config.toml
hidden_size = 512
experts_per_token = 3
d_expert = 128
balance_bias = false
num_key_value_heads = 2
norm_place = "pre"
init_out_by_depth = true
decay_shape = "linear"
doc_mask = true
Below are experts of layer 6 (counted from 0) of a mixture-of-experts language model. Rows are named router (the router's row for the expert), gate (a neuron's input weights, with its number), up (a neuron's input weights, with its number) and show model dimensions 0-127. Each number is 500 + 40 x the weight over its row's rms, rounded and kept within 0 to 999. Numbers have three digits each.
Before each expert's rows: a language model's description of what the expert responds to; "comes after" lists some tokens at least twice as common just before its tokens as in all text. This comes from a sample of Wikipedia text that the model never trained on. Tokens count by the router's weight.

# expert 23
It responds to: Spaces and opening parentheses before numbers in measurements and coordinates, such as ft (, °, ′, £, and ^{ or _{ markup.
comes after: " |", ":", "″N", ";", " /", "°N"
router:588462484476513489547519522496516446484527445529444532545468486525524468528471474453432500486575508538468494504450492467541488533433492481526506487443497501563479503472499566464546531456475473494491530477519550448530530566455568503477492493500494506487504544549523472544482494491553493502493444446513495591444407546568529445474510515531471510479510551486493530493512527546477478531471
gate0:511568464500476470552484502570512518505534512430545498514447461465464545503421519422522497438435538500528471535455515518515486490507576460520485511502584505498506527469468530550473486584496473497517474545525531437560488517541553439432511541410468519559477416455529547521462530544473473563479492461522547491485529489552521481520537559501527537586429467434466470452484515520450473545549
up0:477509405523524503531505474476532496491518472546440366474482540484573530498553520445528533507530494604471554551503521507510529586457567450561492474485336540483520517464502454569530567526500516422504482506552498511465506501494516463485510484520541547506483454481450506505436526515403520533486480539568469483483517539547455468501488499511460433459497557505552504479604484473478468506443
gate1:593485559511572521504466478502419537548508468578511437481502502590500475463488551493478483500497427428519525499465502505532459511490544552417534539472539487495431463519501563524523410487522520466507484475509569481473498484477450494487557552490525494501477487527511488493526479481593543522537462523500549484449440541568403467556519489499479561454507479485511497532488501479531472476463
up1:490499434482480528526472493480539411423513528460522583523475507495489517511520460521554504490513554530490481517544509481517546490511519413553552458511466510462508562542533491471453567534460461483510503556446418521493505562583559520478452456516480439520474423534520466503477494522471502434545473624524483502570505450367536520480502495523521504487485512511489515474463497500454567609504
gate2:484477574490520532473483515527584478542433420494514497462565485523453405480507558516539503570584500516504480459508445516517523539496496489410509550504506457550526575502540477501495416431520553472504501526457502459566564521515477410552452508555556475497515490486488514532429444550446493490497546513512590522413452561565475514545459512509497496515481549526546542529552458481433504469458
up2:448497585564546494503547555480450474468504492506527507482528512541499490524607512450506537593522549515464471534483561491498552554487451526513476510547529481429521504508465513507525520406481512555484460462557505457537518498513467469478493509479490502517464490540509503591496494553484482518513508427486501467493441508496507508513534455449507464470474455453523517494553497529571404500543
gate3:516493541482529466488540522541484464499454493490543487421594524509522456509434387511564590522468533485470504446460484500462528581420542452490499503506419529540515548547451518500563521549431539522546469518520506440517514559555564513549490458552481484522538517533531487527473419442532563498521540489506565468430505515542545529537489466553480507464532494566502437461491528468557479585558
up3:513518479533496423489467499414565516533516504508554474551461449486433515566522614465469411478514459515531499467536580506498499417560481476523486443483565498483542495509508460458408527439461500487468487454435457520434413439430445583473529530506593438453510503488386524491499488497503474548502525475498502498544531486457452468516512468477526525582467501481492541580470518470470489380426
gate4:489488449487536474542493554539491435390476497552518605537432462570540567474510563540453500489491596538476500463518579452539532461442553437539420527430630519484435523413580541520503526466516461526499481438470420477532479445484549462563490479552506539533476516528508506402545459536509484561478465482499518529553481536497470528489426496503474459426462516543514500531494501492458552568535
up4:468539497500462527558539439588433482406539517547531568573489494491530500517436516488538499517480530448529492470541438515500465590510620463515464490468427499464463475452543517608572488476557496466519506507584503448547512534540495460567441514566497465490566461453517451509552503505486546545432567497449553508484489546509553512500494517476469497540411419545511538505509528483494600514480
gate5:518513443509486550513445507463493486499496498471526488549514471475539540507445503525538559431496470473488487559437418483471489475497518504441519490565476436495508474462488553518504483594529466478499489459501507495501508494383465518446494535468508540586564543546510501470502451482438504506477526488398462505508471512552490436493546457489517526596487504483501486485494474457449488541471
up5:482533523459496477537543470571496530464463483483487499467449590550480536430562494505471463548508532474574506483529520526616548505510507501533561449492437586514463542517523482492491535458507538516466499474467474439487470487486542527486522518557436411512479499499459489595513503462504554480435430543613527474523502417497512526487498519543485478476545475482485507527500537521546504543485
gate6:491529573460509533550599491509512431426508456560581509467489525497534462504473593446477483415568447618511519464534465587468462512488408555588501489483548515524543543495504472519490519449380523587472536507522481598587510476502490492501512541483504487518509553434469497455524519528550473490576468467522494451473487496504490405431514511495525499565468492487505519520506547553467504467571
up6:532542501526519512566462449479541433467554432515573477462463451404514588518394521436501475454432447572491522457534514472550485517500530550528521485482546499504576513491502515510480479564452508581500496545455545560511517407502529523527473525499512527488578451492455460480539480607540552476547475560502471425493471563509483453483487413587468511576474444457523499427467532499453575436499
gate7:484481522529464514502467488417500488476556471493519413485579528466502435463442439522468531453495511548395525529500530536454485497557530501494469454490583459457461495531507511461493550506459452574445528500490493495593489556558447498521453612498504477534478525521442483545483500433470464491475458519505431452572516522489559505473511497546529523578592523506478437477482473480499499499500
up7:510507498475538576489487542577483487558516502552539540513507464494512524501591578527527465526426459496549528467494528475510475510519485504527552513499509547544477473504472460568462464520483503470544455524484545452497448495448530451523561487512539483449474530506470473494539422602491572505514523479523544530503494497493503435546514550426450506471380475501529623540541610455427496534541
gate8:536471510493502456538519566557502509507493532542486505501504501432464523458430496546493492502476522488496558537424534473487475450418451507523548454417448459511451443507532525508531555470492465517521441568489519457485542499477457493508553425513540530500453492482552496571524466493487499519478449529545493472490499499449517457531466493514536492442488499470485585533509517455484475427523
up8:427464473385520537536531444487471505428479504522477497446494533567540523461476492550516512566498554510532501479454506509575503487458466567501514505506565455430505503424545508520520535455519511512428529474475476541495435494515541538505522496536478463468483526447566485460512499519536555452553510550507562514479479501466482485492523529551452490442558490480510508494548541460523540483492
gate9:474519590467487437479467517491376559602484487503495475593535452499497483558515534519542388515494531541500453447440524520448547445489434532504480463487502489524496552541512555492570474468470500496565513493465483528484488497447590512410537539513495497511480454518510563555440508493547467513467483540536544615506490522516494479515467519498532564493492535536472477540523538520521498537487
up9:527453481446472402491405519511439462468528513457487466584471434457480534516435507578442520482493517532506448498496495539467523540550496466492599478502480463497547538581489575554500484512470439478519594470466473541487519483491472534487527476507606481495487495509478502553496466501575504552483452478576505565506511514591434414466500547532511537475432517473472546525502448542477538468529
gate10:552523470525505525510475387494511580510517501488481566544544489514499548524456495547537507512520526517527460469489495459536430518456451551435604501524362490477526486507549621429531360507456515507524511489532532472530481522440493574493513485478503531515503530540553542559502458517544549479507466514551546534577483475509463423556531547462484558500517533472502480424485503516446442509467
up10:460528506479497480491500568517547478509469473512504578530472480554484474479522445493463462492432443485426483548503511569498566487504496545553475474443570531499509516503502431562502618491534474487460498471504413535531555479507481496478496492517474506492526501494445482421448520527471490540455525467389448464447507503535493471445559483538485502483506482515545539544482492498476510425556
gate11:557533597499548505459500485517511474439539497482474467505446573499479474530469435500452550516534445565475531493455498519497467574428465567463498402506551475517505488495507460441492598546474460478449548510439500470522490588523505473504493492482522515469517635532498457542440489459531455493494460498480472507506508521539490460488474477542477489440467510481526525478590520456574481483460
up11:443450403547492577532474514461486523534418481516548598475483421504529543446535573560481497445442546450509498471547504499452473453590464458474461577526549492459507469516436499546421398507519432523543445470563452497476488440464522541465487455529502490499489396394514483475528475525481511539457539517523578456470473509492465495489461574532509523539535483507497490544437496488498513505528
gate12:522485503434482508532509490517526531525496502469568413566504478525504477534480511494459509446470448531564542515421485508516463470448554482607539469540557414425525432511490546507526488591507504535496449469494572479486486509525501482548471532549515492545512508503549492515478541464498459540458457511532494575484480510525515473500566485518445546556477574470504504476441467483479572512499
up12:528553557500589554547489524478426512512437539509552435505434520569559479472489452534539495561569526461550465551378487525483497480511469543515499518555527503513449475511529523604521517516479501478502522459546482480443475496485520538533499516523500526457567468492545471453530485463497473521530546517481585495450421554482470465516513447491516501418519469500444498469494534556506646545543
gate13:508486489517456567470560536520485545525455524573526500519536562517464517571493501511528470533438457516485441542507480478499488514499457543531522431552478493519514545528469548451500574515469377607486523507543563505494506551552521547477520455428539533415571513618572442539510470536468462521458399556541506420499517474449494540503560486473499544482529456515433454509481483481531488429515
up13:471545499478436504499514463482533509511500519581514535466473513476458543483500542475546468491427497510569475524481623584511460468464495528527454431509481455519464522545502537444514562482494452570527516475541511482505485509510496509495522479470478562439537531536540420515440479563539461495499416514538469423523539429490497585463532497496499495435525497515482441523469507466542493453500
gate14:498498516403491573492518542502485521530505409516490511503548481474561505476512503472530488463501499498482436541411571535492525483591474534556470525539547434525479422485517507438507441442453442575446524540503516518450536436414516582439577473533560519482502479459521521566457496533580510601432495464502560531550451567526476568469492536514594513458481425512517522519469443526483509418540
up14:463517527451487582539430376485459564531473453554607461512497466527541486422481509494449420469507513457557570516466499497508521518494581561519475543541549500483533420463538516513522509518475507457470496478549496551481520463433459535547557511519526497396453504476455507462536498511542514518480444435515519476454423494537430431496471529570535447555506489554570516473565493510463494365469
gate15:517465530453499493459486496485469435485465496543452585448463493486524546557511506513425522459475460481510464519490550510517473472522474572537526486464514526551497501494529469476447493478476492555522533461532541454540497456499481522563487509484453480564399524503501485444497521476567493515473421517527516486513552491446539454467658521548514480503549454464478475474438448465565519484418
up15:481563512526487489548536457560567555502535507503525397565516535552476457518465521524585531477517453518505500510504391479498487526480547456495463494529521514474530496476446510491571467480533483483530511537503465541486493566516436512527536479507546494456605484469524485548513489543465569456550566467563517485512428523594494486512383522499497595525503531522574550541577489650497528489571
gate16:480477456508478498530533499485571489471532489509500531487427439530551532550436482478390457424471500541411492507514428466405473545480485442447528465500629492492524511484438493487501540501426580510453550486538485496515499469462498504467512537505516534523455466543500484453542475482524465439536407495502487538496505524438488528511531503549456583488561474547527499575435516499498472549548
up16:532525576470517601512498498487432513528550530505486420472529531477497493424487538526594484563506505527615521522416537479507530489508512501521516480458393519508466523503511522595533511432485409471503501582463519507535512551533523526483517454493517499507488555536554585554487515517482560490476501559587508428467502517480439458523491490421498441509472494475505531390525526479471562462463
gate17:455452543509477449534541571520533539584489512502484532470468459455501457447461517532431387583600508538520486542442504541562630526447552462513547511469449446453455521533477516483532506491458499429486470482576411528555554473444522450514531495504501550528521534532473480493496452473473499587458485504443477461496503536551423456434501505463574511496525444512551528502539519484482541426495
up17:520547393516515611526532418513448430429504493510496493443523501517488528533456477478496454431499483521448485500516531482489453510554453489512560393490451455488421547447502540538492488567446491447465517512480454394495477486459527448556506458477490497521495500516524462476506540479533555499589455479506522461507482475438531464526477558530504518564457505514530502445455479490513488527475
gate18:522499518426453469484486532451445463444445474515496488523592531545478528488540496467488523516533412459468492520508572526528549558452549511498510525479429469537509539449442526502564542516496580425478466467529515448505442425422525509515533500531538517544498517520496506473461481514501454525526471581478583480543467503490518465468516460520437494467491577511442476495554508569540523499489
up18:490488525522518462534515459581502511556506481487521523482463492544502488481510482494432539565447520560583525554481496530497510531504519492483535576533465506458562589524462521500432522548520465463550493555529470531538462436472531462438517474483511458526475492472493507496496536537510507556524543507485542557497472488490459456520464543486517452577492397491481446488436456489525481567490
gate19:541461436520500511480468565474519567487440515454504525462458531527586423515520551481548553517465479518357455431487509525484507511469503473566414536484494519491456582499409542505495484498476602478496536540541495495407544526496487433536508538461540437545422491540491492528523409483504476461470475544434479498472539450521494537545526508472486501529519507508511418455490467554554439553548
up19:503519543396602476497442463509516470485535487498506498612523537518477535480456511481502503485451453498473535513497477573442533492446530468434495494609414508494498500507537512521516454540515484507527507468465470496504452561570396591510507471493464521510585478408561559500511504511577492541495466537564466488475456538509450503494472528495448473470461510453495509493530550496452479496486
gate20:490486440561534454441530439475542523526485548453445512481469444495515493483519472554509515500533446514431536518442498489439504512492478452503480591521563454530551513499512482465454500516519503477464496573590516478466549479431441565453515583507561467458559509496540546498483458415460458514497451483503485511503482453492435481560520501487549510495438508503483458471496561539575568496504
up20:434513474456420466479464459468475472495442493493493511440573513518547558438472505571513512571473478470447492527484530435470506476645453523525548447504455484460579505539548456464484555393513489525504555502574487523440552526506534543513478438543541550493473535496538467513464464541499468519453538435509577474488525497505487561577532568457445505496501551553487521567488517479512518573527
gate21:560526501484458486491468521446515471500497453485530470602530522478522454527411469492453471509477495528392526467504454458493510460491476519545474486448502577491534538465510472504519487431486458493487535524555496544517542555428487491523467518516487515471576522487470530486537477503530473458494496525493572494457480520512496536541536426535449550489460438499465460481488477525415449460509
up21:495474501504472508491492453505521467525471529489536487557500551459536496516450436481442468497530496519497565551619481500526534467542515523474486512505571519499487516464490488439500444510450440495497498583578520507637506492469507538485535507494473483478565518536518509532539467490525472488533490488543447471532473475488540491529497495482460516496465508498457467476486438486451524512580
gate22:509454506469443493529502526485540486510553468476479504521520491464508565483513502460534497526546505500456477522456462464417541532417507456477477463485424488570480476483516496482417494492496480526483451554460512470502528497492556512496480433500583509535576576543472530545500489565521442485464490421515501575556451422479564534482547432434512573498466504528443537462488398563435523511489
up22:507472487495439489544480550458512523523525501463488492511513530461515589481462469496548479521551484516440548568529517510439526453433504543460522471502439527570461510490422434505392489511503440566505476555466527451521496457484529529449485431537575503523555571508520554592488512573494465478498533425465457516573486454524569549535564431498486529476438462460458491490500431525468528537472
gate23:539478545474506456510514496510498491540553467495503410414472458491433426521564539497436497509540469464441500463555546429546498526490485500526506522506501475404453443502477512520535489445498467484520504517483458536499435529515463472571471545566550508458488468443448450527478470480541510471466493563639458525484522472499488428495517473483558465508479493438485590532525531534500486487509
up23:401459483514457515496434444489428558413557538478435575536529544507526495538393443439560508508464461558523534495456517514444469501523520492547487497478466472524502514488593479519515522522457513507514464486440483480479512513553565537508472466458485495592599532527536504515544524544445491566515494432457512460433488510515521537470488489508418479495512534529476457456516460512467513409444
gate24:456466506455516506438487476482496473465508485438540442481443523489406441487507558452527455515498467451526473584528524463557476494488510442543438415510484458482540507515548484446542478575471470476511421472475436532399469480508532487479533463485470545497503476459491577423455429398531476492540458541458466536508481467459523450495429567497531562508496519546530513453542480519473483524486
up24:454467558487488453436510461558465459479512469470510446437485545510442511546488593464500527462507461457485507582502465486521515506482569481530434463473452475487495534493512451445480487585486470504473455422473470516491521520481513485531514444494488448507513515498533559427514459392489455508523522474606413518422477487490446496477494523495515518547542462484515544505536511512489482445531
gate25:469488481558506489523489430497475409504519484532473500509552494490463518436531522491468554477516475513502572487508504474499486572508492530517467439458505574450484516472456430530426500607527467540466483471470491436479548531488512406519475526556506519521499477518483431521509488479523533466507502443465469445439477497494503456426492511472541499496527531466502507539516482539558510449475
up25:536537499524483437520516589541524507549539535469460494474429527459520475557561475494521551496434563511487497472486514489504491506478489396550489463519530475541583468541523479477582522518460503450525495492451480538490513472513505568523546509475551545469544408463506493448475507511418515555497554513548603509448456486575440538583516453564483510443451500473467485505530498493462534589524
gate26:488480458471434489556516446500502541425488417525536530481551507412400472489501509449470460526519535530444557401452473462558499506497531406485425507463496492515527477513486526481479503499511443534548448442477435487492498478477591527477474543480490435457447481493513495537477459446516413483571578442504497458483406484440501513430528510496476448512424438459452578462455466494535426529495
up26:477517601507525512476523453529507451567516584495481478503487440500569478466504452489545506525526501479536424564539496507474467403589504518552502475587512510454480572481462438535526474472475517446430534560529522496479478488531444448535472517538512529525553529477443509427494433561505545509411496557530483511510573527549504548550446485514510522444567549546515438522481466522537557507501
gate27:478573570444532539470550547521469474513470506485472495472493470586491454503462491499493559578515559504513524476440565467507528462493520453540561530522433444537515442510548509508524475468529476446547457465488519509496503489491492513495552489486479453476513471479549474448469470451551531454526514488532560573518402555499456480489512503571526593462581470459515544479533512513498554454559
up27:472523578508484477471518564532545545547486509489435488515525533532444483503504524591506549513520526482520509465502547441525527499468504531474508600512532500503494468479548490570463457446530579551598495449529500489436467497553506481449492521534446493556501488463484546453484534417497455465489539518509549495440483506513537569415436509505478539406467516559490497500498574478454478491546
gate28:471464538543542468520537571498488451487521570485467591488535536536522536483551454456495526559555466538509458487507474483459490549531454542546403598472444561495525568467544491499480469544491526428466496529526496524517454515475490541527470511538564485500449508445447539456509425578488508476475471499487570532452456503502428474545481603529446515518506524451528489415516592574563460589497
up28:569603504508402576520553518475539541459448444467531446490505486503457466479470450525526488473460538504463538499478548557537486433480509511474563453526545474522493487481412515552476526506473469546576517497579511497497512473467509434459526447467431530491492486541520479593483535499448494560505495495506448431591592557531476498451573437507495483440465519531582466544508383465469468494531
gate29:536471586434496588541543534596458507542536562540566534509507516572486528541428487490441483523490494456532489490538453465567531509520521371532579520501406509518450583488514546464544533484503459510458503514564524589454475499469538535461536531481497536531558455555521487511555535516511522487445485524503479512430525524519553483461585477492488530551493478548481487496539525499546557551458
up29:554487480546599530503509521594442518515527539425513519389486464521471469577484458501489503554574444507515486470538496523528501513499532431465560506474575451507531526412485467520487454518564457491527464455556477544495471493532474553463482547496464527505540441514481522492530542550449426532476479465472516517512521488525489499506501548478510477573421535416482458447456467529450565521511
gate30:561518480529457512409417496479504509558495445524524455470446596597528498488465547497539508499479524496538496471429476521434579497524512536426533453465583489574456534456485520485466487494492527455511454473466530526424437549586506445477556474467533563451505521519497470492537530497480515475494508497435558523485504484506447490554565515503502535468538527518547456430494508514532550525634
up30:521510473413403479541474408582546517498538430483458535530482520424480434500505460440536510494519465454507500496494492524511462423515521484427544473535562499513499523512474535544461457552553460487527511565473481437532481443501534525460490495501514470449450543531532492453456535536494491420467471576567482514557516505537523497506461438485514500565499510459504490556497421465568447450479
gate31:486561511414436446512554516545487558567421452549488489556478502453517536487512520534455531479506482436548463544493492504520466523485519496488490500523506467506583527590506566510443459525457487467501560438551525414460484463519475436538509529502460583436473551553465510463531499508488546522458490512546449526550528527524549473437387555497523505455492454428533578459528527570516522456545
up31:421488509487491442557459481435563532481481525511482444452414508429511540523575466519480522481572523507514455568514537480521503492493510468585428478511493468511570554551469541414419521495502472540518479423580489519486527467549493468501466545519500551498451518467408474550474489539550529555413486455586508472536521533473492422408453496572512459458498475402524582491555520474558500545520
gate32:435552521473518487592503469538578485477496493529483544526444449457537454589515484472529446492528499437485440571377562516481444569468509497505488503519523432444515487485522554535460497503462500520518538544585514553466486519476520534528479544478525483398573486498575493544424561511530508478480534498439604491483472536475467502525496437439441529535472507574537504440452556531515509492478
up32:479521527465513453620487475504580504508493484553464488477429429465565550546571506489525525468502489492497516553386584534536528513505523498477514490527542474454478547452509479475469565493447496546475540532530562502469450479491531449530500549531511523462495458540538521470491586484532460443496530505516571509485488526524495550539513444428467538473483500584520504496490584507539547474465
gate33:488495543461472470501527429560491503439468493466469567548485548448531498508453483504463566511462481527522499518443538539421507460526497510538537558523517466437437510528478541507433468456506500541489445554459534482533512462461536512471525488462508490515407450472491504524502500485474518529452589490570517481432527498537508475518525466454493412514518528493417466485509503459472476436493
up33:513460490514547520553509416520510483450520502420518543479452511499572497483519529539467503534475436491527512491430522524475456460470426540491510558526485471439531487527416539478450531449495476539476466479458437512504529407486521505488486447469500469471472457530462496478505490423446541471454521564505502482528522558537444485490483484468483485503570503489427497566494472432483480444423
gate34:487495522421482556468457521501504464466496508463506454484493516608491522448501479557485438505396526497527502479516480462539514407432461471480490548492495474547476499435535544465464492464487536509483499513416519500419476464456564553520510492520473541539515587499493441464444428435557480518546517447494463515487454525494511478492432463498473504524476506486410512543473482514509520489467
up34:585532495425530552452427458494539470497485455490594429368521492572461492434503510527424418533424505445517523505546440504511474477424536499460475555522509439556529513491535550488535475532511521446534530533481457536440415520494540512512485424500485582554532472498505461486460461416544487494510491487448469520508473516542478519514509487455489510482465486559490503537438535488497503479505
gate35:460421358513489561480483577431470498473543513518529488488541453507568535530500547525390519516506507532438522539413514520501509504474531483510522448479523474558523460547535510473529515501421509500474537482461496526398484496516512520423550523503546489480559510487512505441507545499458430545425474557481497500552500519531522489528528490500542543505503536513511480560555472513430523481510
up35:548435464437430543482474525448434463481501531527525444472491388532600510520476462467361463494528517529522452517481532494427560518472506434490511504478432513548554484509508525514492558514388496507479547447518482494473469567566525481470518517506573533517510518517487488420523521515522508532464520511531505502506483524471536554521495516545537504464489559503510472538574506551474546456499
gate36:463505512535496478493468474370593507550534524488443525554423545459506467412519461464493540596539481493338520513441571471506511470539476484475476487488536525502430519512477532517528436496506506591463538572482445542496526557512509508487551541510504432499488572522465557494452452510536525446465529447467533510544425508439548474443522516510456483475503512538535531501494533493441417581525
up36:514489476472467517508541462599406508421470485515554562487548466573544509527441520526489514375407525475574465519524423530495500468443472516514524532480501516483575492431535507532454589487462513427530499414538561447516458471439465482503472452477458552515475451512515429497585548498457516531529500538494528508474563511526512486562458512502475507532471487476471482481472479528534541423509
gate37:470545552505474518529495532494437499483487495470408535519412538501506596537511487495474463495586489490504470510522489509534556563493441520484571473492511568479478530519446537489456461482557476544543517458581498456472475547446558480434548493520467449505403529534550488467547516519477512508530477502459543512487523497458498482476429492463444430411535519478543591490487483558536548437522
up37:474521561485470546495555526536426492516493483498430560503492481477554573495452513509504454517538476411518479511569514508521537565491448496444550520472533553523467514491493510457413529437448480485549538526582579453449444556463549481440566465499505502497420489543506490481506508498515466552519508506489506516477480522456484526434439521469466479467498505491518530477507440549527510426503
gate38:506523468468459491504538480527513514491535588568471528519417502541478438534525448472507463487556456640460468564481559527516537451557505506539513473416533453499472488493433480534449509469519565499460533563509504482497534539449515475555478514532530580523464486489489495512534516530540496446490473442526480528527487464425553484565586510576495503567527505488472458512452473477483532490530
up38:533497506487437450561515528452524488579540510517521531533520526429502442530562482508474483476492507540572500481536533479554501497511568502519520431557435507426513548505509504533523547536511530438503521456516603482425496457532502496497425510464616440524500487504487492551475479490457496490529508487561484513491545494630482444456496450491542554481536475589447525518425492527478503518476
gate39:544508496479409464513522531502533505519514549485516521474528507569502501448537442604581545499446527477516522445468508482489487443510487467537559461500523487503413415463553510546517539452467483552461493484453507478525493521467534499420509506581525514521445477503536484517502561476506480460515476515578515457472450566498524504485441517509405553473536550563539536551446549453460486512570
up39:556505466495511456459439519431547402594497471499507472467505439514557542438523519562526507513529566469578522504460541510504515483484502566440541477491413442490539450497495510526497515455475546488497544462539452490454467471506558482584430496511501456526496475538497480492450576505501494399494425498510432543551526512533445473509469532493539502414521532553586499491472534584529515548455
gate40:533494477493532595574462555500495499576458442545496497566438540503500513514428569468465521515504459512551508430490486474423478494482539468515493417509388410517442521464524610519537498532441512484501539489518512468468451495442508471495537447472569484455457503486518462526511552478556507489458441544493496539498464505448522509535589530474504568466485480514513477472519509483473513558544
up40:455480541526530472462504488522511490480519521444451508478535483470496507501629425498502523547483520432543508586545518560526535476517450523517490564509493542456566413514536454438502494449524454528561485528481457542519480492562516535524482525485511577598557478461502571506523452585493516560531477493489509444565546513524479484499434493451531450510494478519477492543485515554532534507480
gate41:421541487480470515528462602509490504508598524528509451459514540480496523555517476507510490396497524514641495512498501454450526489452509544550539533502508521556522412457375469475520480567528509563475455414460536500540441500457540449475475495511476455561548543456511493513442506532475463436544527492469505506591579478496616480518511498519559502542553476493540554508565482527508507564493
up41:504428432494531445539537485463538528481505472457503532553522545503495527478458480522496560561448446512363484486456494494496551490524518473505472480517384553490415557521550495531420487422516513418459472596531550472506486477445475505489501458447539534514457478527462557486511513497449564538478543459546500501451468608515434503547521515476416513530488486446517437513486485467444531459547
gate42:486482497373516427525551520496497533390484536496487439552472479526524473515470475495506525458605550525543547474334458541561525530488503510466472472550553431543512536442435479577427540477478508493505485513464483464488488528526435553486497467529517516494381431507492481590544458549542543481587449565528463501409465471533479474558534515475485543489513524464561484544492424497501534550496
up42:480452513559517566505430499490474477546509440429470537485557474495494510542460460504507423476494543573569493506585546533539527480466560534504526486501494462456483535503477496427504475574550500529513503466520517556495480508499530481475532526444467456551587478468482501488507540566500475500469550526468536554617524480484529490443466522488560494568478548470447461445485556537509491435537
gate43:540385438538543487531501473535476480467594579534497548460450537517484486573536451512490534494503484520504512497528518473535463479563496468488508474442490488518455521472546436532548475489564480556502515467482571457552495554513557487536516489542553440463466444502497507521551579507411481441501522469495548523486519520512538502537505466597466489532477445453460489544471549565542507571530
up43:507394409518575512511512511532571475471524532551479499521482494468542525507518509485437472518489456482537504510509497443509456458502493503469459529459507509560496535528455445511491424471475468532530516491600558482522448469508529541610510472498489420500461407500451530497546586574470505492501538484500540520463552503547471539429499482570512428484507471478551454540466545593506513541505
gate44:512537504562461513478467506478603517450498372534468522524497469521488476494485479509506450531551509476450515528538470476541450518548490547526435542495448564534534523497473481546532478454598474544488593417560429453504551485421456503541506472549440489534517530504476453552567494498510472502495456475479423552445544489474486525467521532476470527530460465521552535521509531450533445466498
up44:540506483486501586610500451477546455521466559509509520468430491532491477491488466561462507554565521514483516493483521543515459530533465381542520551523499430504502448518518543451485475537490528480530413483446441572504481476547488487473504436497510520517564446557551536471513498434432467450521440499491505526592482461452512529488451515535436483530552460454470487474508502539423527522593
gate45:533522534459527559539565503520522506489523475466478499497571506498515557499509548480530466554535505525637452484593413445487536591538487506496543489455452539521614457448430505523535451523509483460431499428499476415542488466515515511477526480531487505500490534531468468494489486532518497575514385482486465591495534537495594493501485559575454500479496548460460515527511479557566561474444
up45:487448464460420473490492413440449526522513485487502514577481467502507554527543573551531469516482566502490514417522512556492482520520487509518473380443578538472530511471463531573479498554539537525481492470477521479521443507513508513486596457481488451505460543563451482440490539557491508504510473474550445517445455487486560487493472512489470497491487519401519565514450510495510555371515
gate46:434479503448482531504547490568544528523505479538486467583487524489487454473560506601490490571539570551513528468417483533415518476491523476437457497477526483486463466511507478550519501480437443515533563488462479508552498513479485466440500468505500453478489505485495468471474535650452468493486465527518511601508454561487478526466527513465491496574498496521576532545544408453536501562491
up46:463476539391545541550497478575467516497456416505441510519527469508432513495555461498516379564519465537506505512389437507494499466481538462485524500473602468560485540480486570525549485490460431499566549532497525453496485560493475449407453436499480475516551539535541534505494497611505466494490488535545538498474431548523483528507532517489458524554449444483506498541504440536497619607488
gate47:537530480557525494443528564539501532493562473474496453506452496512474471502458500572535505493521583514515471388463546492546483482513558502516524488494474490517438511485530530522461469524524480510563515447493484551528527532409499533527478545567510563515523476482514389430486525514459508470444548481540448491438443523592492490506506513528471546474522464447490462458488456507493396509529
up47:555549514591475592467526469482531541443545473459428539479526537532464495539446430509500478482498555496554455467538501485467457542496445539553511528436531445479461499469479429511469592536505497523538541514555502452506452465533449526505499498508470549472475570489529437458478504516503518511495466553445496455560501483497481454532546538487482567501521500520571536580461503465448559529515
gate48:455484518456474489520598508423471498564452490496454490442482454444541554482517478388493476504572532526524549448523506467476510557528481420482465553429450461501517521524504480477492464475499461455540530452496502491515456428526579525476518467540544532428492468529587494521484493405504487507453473493518480492471483521465534493434501426474487473479501511474539471496493522450525461450419
up48:486479531557476513511502551491535512514472506474476468517534474546482578527461514454565463503507460524479464533598380477452516522504501429440462467491433533541560541544414493456485528471407475452485524499486429486592527461496478524563483528511555565428422432536521519558501573533503499552404475529559541496495509544484461526460521398569494531603497482516464454520488444451544490466468
gate49:463500530645526447528552485441483561491488531531501561492515553474540478464544596496485456480561514477461503491552497460519461513524490522535465528449496500464493450499452439418472511515493547458564491444494460510523503502477488477415508551490470502450474508520440466516500529388458532534501495484384551456589450493488495475461457482441491529566507539541482438489551526492518479531451
up49:514488463560513453475536545487474539515470515458490520541448569476495522463519543459545500535546525506479518523504485560501513513512489559474428554490554506487431464574565481501493453442447510498521541492399458445503514443458561481426482544533468469498427482496408442482557518442463532522462532510468537465549536507511527487504476438494498459545493452463493497527524495489478496522530
gate50:560520525586381501533507555483498487520458407471501590534527506463442504485519518525453512453551560569555482460521478531479485547437478552538514409501478567437498557463486491502540484539461516479473537499490463563512528517526503476484469518501462502475452548502504417532526486490570520470504417526481472484508486486508531477528473468433486482499431534544579505562422528549476491420594
up50:490421522469572519485396467513487521526580551495497498508513463511563488503424474482536441505475470472539485523467497493511489472550510447520501579480490392544532406534534484543504504518536490495522466509495516471432477483487485518473505504494530435484543445477450563463505509571430529513539575463465569561494515531444535566513487527626529538508553477433451496476568486509514516588413
gate51:533413496473502445578463478441455497526446498455504483418477470401513526460547498494407458546487489437487467489535572485506436520573462475499592500445524459510554490563538552483545543486472456501566487479535459527494517469561499453508532523506446503463519465512514503493542490459480530499512479529530501493531522465535476483488488515477539472462469510490446557490541496512495482470533
up51:513546517527485488419515530554492558521576523547518515591594500574486492575469451524510561416426551597549537501450456500479528458440497533480474484502486535496425492489500457449519508493519514496470558487499525561491485487433481580466518516507559523491425503511408507461475544538516479463482521497477566523483497461488489481554456516500461561611590499553493431502430491512477543469462
gate52:501481509534484531473525556502542497519525485413506428536464562552497500441563502589455540450453521521539492426563453520467531540499465476512546469486461517517428512500434441472577474482501499536478501585472512522548472488524520506499516476540514530490518517505512454497541483455512508465501476453525478569406473545534488526507431379484497472475492583572469484543542486497494528475490
up52:479472611452525475494504507499482492563498539490504457512446514461446504494398441474475531500498543529535504529573497531503484520546526496422493492498493524583603460512494541507455489542546440488496523490530502607506482478510515431514489521502463446586581577564511483472530530531497512435521495510513465518540563509508517509440446556493555465442560541507551537500496447415535475482525